Experts of a small language model: width 160, a softmax router.
Below are experts of layer 3 (counted from 0) of a mixture-of-experts language model. Rows are named router (the router's row for the expert), down (a neuron's output weights, with its number) and show model dimensions 0-159. Each number is 128 + 32 x the weight over its row's rms, rounded and kept within 0 to 255.
After each expert's rows: a language model's description of what the expert responds to. This comes from a sample of Wikipedia text that the model never trained on.

# expert 17
router [144 108 136 150 143 104 145  66 121 148 103 145 119 111  88  75 160 111 114 133 108 103 157  93 143  87 118 117 184 136 104  74 106  90  75 154 179  82  98 101 122 166 156 119  97 170 138 164  88 123 109  98 143  95  78 145 125  78 150 120  85 100 141  64 148 182 159 122 106 152  98 110 146 124 134 142  68 117 116 167 158 145 195 111 147 113 113 166 108 108 136  89  95 118 145  90 142 140 123 189 105  86  71  89  89  58 108 132 205 112  79 146 126 168  95 101 123 157 136 153 157 117 142 204 107  99 137  89 135  62 143 138 145  84  96 142 143 114  94  92 143 112 139 131 153 106 197 155 116 180  95 125  67 132 156 207 143 132 112  88]
down3 [162 138 164 145 145  94 147  98 128 148 159  89 169  73 142 139 105 159 160 126 120 131 122 121 127 109 136  79 151 134 168 172  91 115 142  98 141  92 134 142  84 102 179 132 162 149 179  64 127 126 158 124  98  94 124 139 126  79 112 153 172 118 109 122 154 142 173  96 169 128 115 130 154 133 128 105 107  95 119 183 162  63 135  80 141 163 130 152  96 127  79  85 218 211 100 151 179 145 160 150 122 138 123 118  85 122 157 156 174 121  88 113 151 133  94 149 119  95 107 167 101 156 129 147 115 132 132 160 139  73 115 169 169 122 153 135 174 147 136 142 162 100  69  71 112 106 168  85  60 154 123  25 137 114  99 132 183 181  87 183]
down4 [120 139 112  88 132 126 147 114 163 107 167  85 141 118 107 125  46  98 118 153 146 156 118 164 168 124  87 112 107 132  91 115 115  98  95 146  92 220 132 118 111  97 110 189 133 171 122 172 158  92  75 153 164 161 109 159 151 105 158 151  77 116 108 129 137 121 101  92 127 110 134  70 178 109  46 164  63  64 109  72  82 185 120 115 150  85 126 130 165 102 150 180 157 171 101 101 101  82 105 119  95  98  93 143  99  89 139 148 139  95 135 128 122 141 137 147 159 123 167 151  81  94 123 153 175 130  82 174 126 107 128  94 176 100  94 139  98 145 125 134  98 158 163 160 122 127  90 153 170 168 208 141 187  92  89 155 145 132 119 143]
Line breaks after sentences or section headings, wiki heading markers like == and See also, and the first three digits of years, such as 199 and 202.

# expert 9
router [111 152  81 159 157  42 151 156 140 138 129 128 158 162 141 177 110 109 176 153  80 109 137 125  93 176  96 107 122 104 170 122 148 157 168 137 105 160 133 114 112 143  91 146 167 142 163 130 120 156 132 134 143  89 201 218 137 144 105 122 149 114 171 207 116 140 136 105  37  71 130 140 127 154 146  85 154 130 156  72 123 154 161 110 133 111 157  50 176 175 144  83 153 108 156 129 128 112 148 106 107 147 152 161 119 142 170  78 153 125 152 107 121  65  52 138 122  86 111 157 107  87 180 122 143 123 102 141 187 109  81 131 141 178 114 110  78  87 152 132 101 184  98 148 151 104 163 130 140 175 156  92 134 129 123  91 137 148 166 149]
down0 [ 90 153  92 141 111 146 136 157 118 149 105 143 114  81 169 103 148  94  89  55 153  97 171 139 178  95 151 179 148  88  85 159 142 221  66 123 127 133 107 142  99 111 123 122 166 115 158 129 136 104 165  92 173 162  99 126 183 136 105 149  91  67 152 159 151 135 113 153 148  71 187  51 106 154 138 118  88  88 123  94 121 116 146 141 115 125 159 143 131 182 167  91 102  93 117 141 170 127 156 148 109 159  61 181 111 116 112 142 179 158 192 116 176  99 116 155  97 161 153 110  89 111 154 131 122 153 125 118 176 130 153 137  98 151 145  95 144 141 186 137 111  62 148  95 159 162 120 171 161  79 130 126 186  74 172 101 119 149 151 116]
down1 [134 100 109  95 106 133  74 172  85 170  93 131  97 114  95 101 105 132 106 119 135 110 156 111 183 159 118 174 150 141 127 150 143 115 127 127 140 124 121  99 123 120 174 123  66 126 118 178 103 147  84 134 172 112 156 171 116  78 133 149  84 112 128 133  80  89  99 148 116 116  87 178 195 162 103 132  74 114 118 173 139  51 113 119 148  91 141 140 155 164 105  95 124 169 151 185 138  97  60 137  98  98 178 143  69 133 124 144 147 110  66 120 117 134 121 168 115 118 194 192 126 158 152 123 103 109 190 151 165 111  95  98 173 106 133 126  92 137 156 134  86 177 114 107 124  97 130  84  30 161  69 110 161  99 129 160 139 137  64 178]
Single capital letters or first pieces of capitalised words inside organisation or title names, such as Securities C-learing, Transportation B-oard, Comm-anders.

# expert 11
router [141 117  16 112 116 155 123 105 114 131 121 108 139 160 108 161 145 124 165 170 141 108  91 157 134 124  92  96 160 123 131 107 159 133  97 131 127 133 163 140 112 226 176 174 155 147  75 101 173 103 164 158 154 197 147 141  69 140 173 116 173 104 145  98  80 101 100  86 126 176 127  97 158 134 114  92 152 144 175 173 148 140 152 101 152 108 116 194 150 157 186  86 150 109 120 117 134 162  97  87 136  91 116  96  71 142 113 122 122 134 102 107 172 174  86 133 188 102  94 127 165 112 173  73  83  98 118 127 127 147 131 110 128 128 160 142 150 128 120 131  60 143 158 148 128 117 188  89  69 178 169 100 127  77 158 155 170 155 144 145]
down3 [155 120 137 128 136 141 146 108  83 172  81 150 169 139 243 131  94  93 168 123 121 168 169 115 119 151 114 222 178 108  77 180  95 144 155  89 134 125 162 119 117 112 100 146 118 172  99  85 135 127 130 105 153 116 153 129  79 114 121 141  98 151 141 140  93 158 143 130  69 119 113 202 140 167 136 136  81 174  45 170 108  94  99 141 125 180 153 117  79 142 125 140 164 103  32 136 129 133 152 111 135 130 124 174 139 114 103 131 142  84  85  86 103 188 119 162  84 200 118 129 180 111 125 144 148 115 120 138 126  55 186 132 122 120  78 154 170 128 114 143 143 116 144 141 153 121 122 133  92 130 141  77 100 149 107 135 131 157  79 113]
down4 [158 133  96 119 107  85 138 151 101 159 169 172 122 110 173  90  89 131 132 133  47 116 118 125  92 120 100  87 109 191  94 121  95 152 175 110 118 142 119 173  51 127 191  94 137 108 100 122 133 129 101 137 110 167  99 107 135 117 175 136 129 140 153 132 122 126 142 168 130  89 125  67 123  63 144 172 101 136 156 154 117  74 139 158 167 120 126 133 101 129  68 121 121 204 117  99 144 152 156  92  85 121 124 116 140 217 165 138  83 189 111 117 138 129 146 162  66 132  75 149 168 144 176 153 133 138 160 171  50 131 102  83  52  85 151 140 130 132 175 141 138 186 140 133 104 108  93 164 128 136 143 122 184 161  89 163 160 146 147 109]
Line breaks ending table rows or list headers, plus early word pieces such as Ind, conf, def, inv at word starts.

# expert 39
router [129 156 148 170 152  62 162  92 107 143 133  93 150 159 179 157 116 164 117 163 102 179 120 157 112 113  99 115 123 126 139  95 147 123 126 175  61 172 124  86 167 116 153 150 132  95 170  99 124 157  64  50 120 131 159 141  73 145 117 120 118 136 185 116 146 111  77  75 122 136 138 123  90 100 172  73 142 102 123 119 103  92  76 169 153  73 135 120 133  74 116 133 104  93 108 108 122 108 102 108 125 139 140 129 122  50 182 166 136  98 138  68 138 108  78 112  78  85 107 145 109 128 156 108 174 123 122  42 108 156 153 167  82 123 131 144 110 171 121 160 152 135  85 128 113 123 124 149 118 164 185 173 165  70 175 126 204 143 165 104]
down10 [136 188  89 136 165 131 191 129 133 133 156 183 124  66 142 112 118 113 183 108 109  97 171 143 157 125  92  52 132 109 119 116 163 108  82 135 122 118 135 142 121 123 135 146 153 116 142 130 114 127 127 150  95 143  85 226 125 171 161 104 105 145 133 178 153 123 138 125 184 107 233 120 119 155 152 157 156  98  71 125 170  36  56 179 153 110 142 153 126 141 147 129 124  70 131 169  82 156 122  56 109 162 128 140 138  74 133 154 150 150 125 209 112 113  93 146 148 100  59 118 128 121 143  84 142 128 120 166 103 134 106  80 136 142 159 144 101 113 120 195 138 111 122  96 102 126 107 152 190 123 126 125 152 112 118 106 145 164 120  80]
down11 [101 112 122 171 120 137 153 148 107  59 150 122 140 128 146 138  91  92 130 148 141  94  45 130 124 127 106 136 164 136 134 141 145 128 184 151 139 112 140 119 124 204 128 160  65 104  86 110 164 138 101 139 133 189 115  81 153 171 163 112 111 123 108  96 169  97 112 100 161 152  92 147 122 201 104 139 124 120  60 107  62 161 169  88 142 129 150 101 140 165 159  56 138 139 106 176 128 110 105 132 100  78 136 176  99 168 133 142 139 118 149 120 116 117 141 112 172 145  92 159 150 105  91 150 126 200 138 134  95 130 194  94 117 166  90 128  55 137 132 119  94 196 168 132 117 189 139  84 118 156 131 120 168 156 121 174 109 226 166 134]
Day numbers and month names in dates, e.g. born on December 21, on 15 March, January 28, plus numbers in tables.

# expert 34
router [147  89  50 154 114  71 146  82 104 122 149 105 138 138 119 139 137 112 192 201  99 139 166 141 141 169 102 173  91 113 132 122 154 136 146 123  85  77 123 173 129 196 180 151 126 181 175  75 113 116  83 179 123  76  94 134 133 121 133 157 153 135 161 130 175  99 127 107 115 139 117 125 139 132 100 135 169 144 146 154 149  79 120 116 181  97  97 127 175 151 108 169 154 120 130 155 150 105  87 134 141 140 169 134  92  72 129 124 142 137  95  88 214 113 154 125 149  90 150 169 158 114  91 127 142  86 149 135 124 163 112 105 180 193 173 138 109 112 150  84 114 161 193  95 139 106  85 171 104 191 157  93 170 156  85 115 151 187 169 102]
down0 [161 120 133 183 186 115 140 118 106 140 126  97 106 143 152 107 159 112 147  46 125 147 121 110 159 144 114  61 115 147  54 130 119 149 151 167 127 155 109 128 127 179 104 137 177  86 119 107 155 129 147 117 142 149 158 189 126 134 156 134 150 151  96 146  74 137 101 160 147  79 105 187 126 115 146 180 107 136  92 141 218 150 109 133  88 125  64 124 126 117  72 111 164 103 122 127  63 131 123 186 123 103 203 167 142 117  72 138 158 119 164 149  81  98 121  69 134 171 119  82 125  94 160 133  35 122 124 126 122 105  91 127 143  54 189  84 141 163 143 114 130 149 112 170 130 140 127 104 133 152 122  95 149 124 113 155  72 163 188 153]
down1 [187 145 147 134 115 138 126 112 121 157 126 184 167 140 129 168 124 121 143 151 173 174 125  93 164 167 128 103 104 119  77  99 167 100  95  83 114  97 116  95 124  99 145 188 116 156  74 135 198 137 171 149 130 150 174 178 165 107 137 127 110 112 164 195 124 140 144 157  99 134 135 166 150 144 134 154 121 100 160 153 139 151 116 108 117  98 157 164 210 163  88 169  67  99 134 158 118 173 113 140  68 119 176  51  79 153 166 150 130  89  68 155  83  77 136 143  76 120 112  84 169 131 144  84 134 135  90 160 123 113 149 113 102 159 194 170 113 177  90 124  89 173 149 119 122  84 169  95 109 102 114  80 143  87 138 162 135 169 156 112]
Single capital letters or consonant clusters starting proper names, e.g. K-efalonia, V-ishaili, Br-, and the m in /km^2 densities.

# expert 4
router [141 130  92  95 154  90  94 175 112 136 149 139 167 157 180 160  69 105 138 129  91 137 139 151  89 127  87 135 102 162 170 123 145 170  60 142 146 115 143 131 145 163 165  71 149 109 136 106 101 138  81 166 106 123 172 164 105 130 121 191 144 165 121 194 115 110 179  51 157 117 144 167 108 112 100 120  97 122 173 103 149 110 149 144 156 105 186 105  87 155 159 105  89  97  98 171 180  70 133 119  98  95 168  50  74 114 148 117 141 139 166 105 115 107 100 144 147 122  78 169  82 163 153 102 145  94  62 192 110  95  96 100 152 105 145 145 191 113 139 144 111 161 128 108 115 122 125 149 131  92  75  64 128  91 179 131 140 150  89 149]
down0 [ 70 114 139 173 119  98 130 157  53 145 134 138  90  76 114 136 101 152 104 151 206 149  65 189 112 154 162  81 160  71 154  74 139 165 114 179  99 157 142 122 118 138 141 114  96  58 116  78 151 153 144 121 117 151 124 158 108 158 123 121 103 108 107 161  73 107 144  92 101 109 132 107 161 110 148  95  75  97 118 135 145 105 142 144  80 107 135 178  93 136 151 130 139 121  67 172 128  94  94 173 139  87 173 126 193 102  97 114  97 148 165  97 168 162 155 188 135 150 121 185 127 107 123 134 118 152 148 149 147 174  80 143  95 168  97 146  93 101 162 137 104 117 132 113  81 129 146 153 180  85 114  73 127 102 166 174  63 185 107 133]
down1 [108 130 152 108 147  69 148 156 119 146 116  92 105 122 144 127  90  70 162 102 101 174 126 133 133 124  94 118 112  55 116 146 134 128  93 117 113  85 129 141  47 111 131  92 104 136 100 188 126 152  83 148 137 138 134 109 169 121 125 113 155 103 146 134 101 109 118 131 106 118 105 140 177 113 116 134  73 156 143 178  85 179 147 134 132 173 100  86 161  92 151  87 106 164 186 122 127 123 133 124 132 123 120 121 114 145  84 158 159  43 155 100 148 175 106 142 134 101 147 210 217 132 183 183 165 123 116 123 163 138  49 184  69 227 137 166 137 125 118 110 118 147  98  82 140 136 171  89 128 105 160  87 113 110 124 192 148 163 125 134]
First piece of a word split into fragments after a, the, his, such as t, m, n, b; also the space before decimals like .308.

# expert 6
router [141 156 174 139 155 114 140 166 145 114 134 162 164 128 217 162  67 171 184 170  32 142  98  63 162 118 135 150  76 129 191 108 124 127 172 170 123 100 137 168 107 101 158 146 172 130 151 159 151 131  83 126 123 154 116 164 158 138 117 108 165 114 167 181 156  66  88 114 119 131 138 163 110 146 126 147 126 101 130  80 166 123 151 162 150  70 120  57 147 143 147  94  96 112 157 163 144  83 110 135 134 142 172 159 126 158  94 113 144  97 185 100 102 122  90  89 159 155 127 170 145 102 171 111 134  62 105 155 180 133 103  91 102  94 134 121 130  69 158 119 132  85 100 129 120 118 173 134  92 155 102 140 175 131 137  73 169 182 114 123]
down0 [129  90 141  79 103 167 145 149 133 153 129 151  90 195 117 131 131 175 128 132  98 115 119 120 137 108  79  98 160 195  99 146 118 129 121 113 141 159 182  79  78 120 135  84  97  86 196 141 121 112 125  64 101 104 184 133  76 145 117 109 124 112 130 157 144 148 136 103  78 125 144  64 109  65 159 182 126 132 125 152 126 147 107 102  65 160 189 101  97 107 104 122  77 119 124 178 130  80 132 173 146 128 102 126  92 157 116 119 125 146 162 148 154 153 128 125 115 153 135 149 160 120 199 131 111  35 120  94 117 183 139  59 149  75 188  85 120 182 157  95 178 123 160 154 127 102  64  75 150 135 114 155 180 122 131 140 121 152 116  92]
down1 [ 95  87 147  35 153 112 162 123  94 127  55 152 127 109 101 153 114 114 171 105 106  79 169  91 183  92 127 120 152 121 131 133 141 127 119  98  40 110 122 111 111  73 115 130 161 148 111 159 135  74 141 174  91 104 156 125  97 152 116  76 103 100  69 169  62 138 134  64 106  99  86 101 152 168 140 113 128 140 133 151 110  95  85 149 155 129 147 103 180 175 142 110 133 181 151 157 133 122 179 194 120 112 107 108  96 155  72 190 215 119 129 135 173 136 149 166 144  78 128 129 183 144 148  82 104 123 138 114 113 108 126 117 119 164  85 114 144 165 108 124 145 131  52  93 112 122 138  98 121  80 116  82 152  96 121  97 166 131 111 119]
Short first pieces of words after a space, such as backing v-ocals or m-others, plus the conjunction and and some the.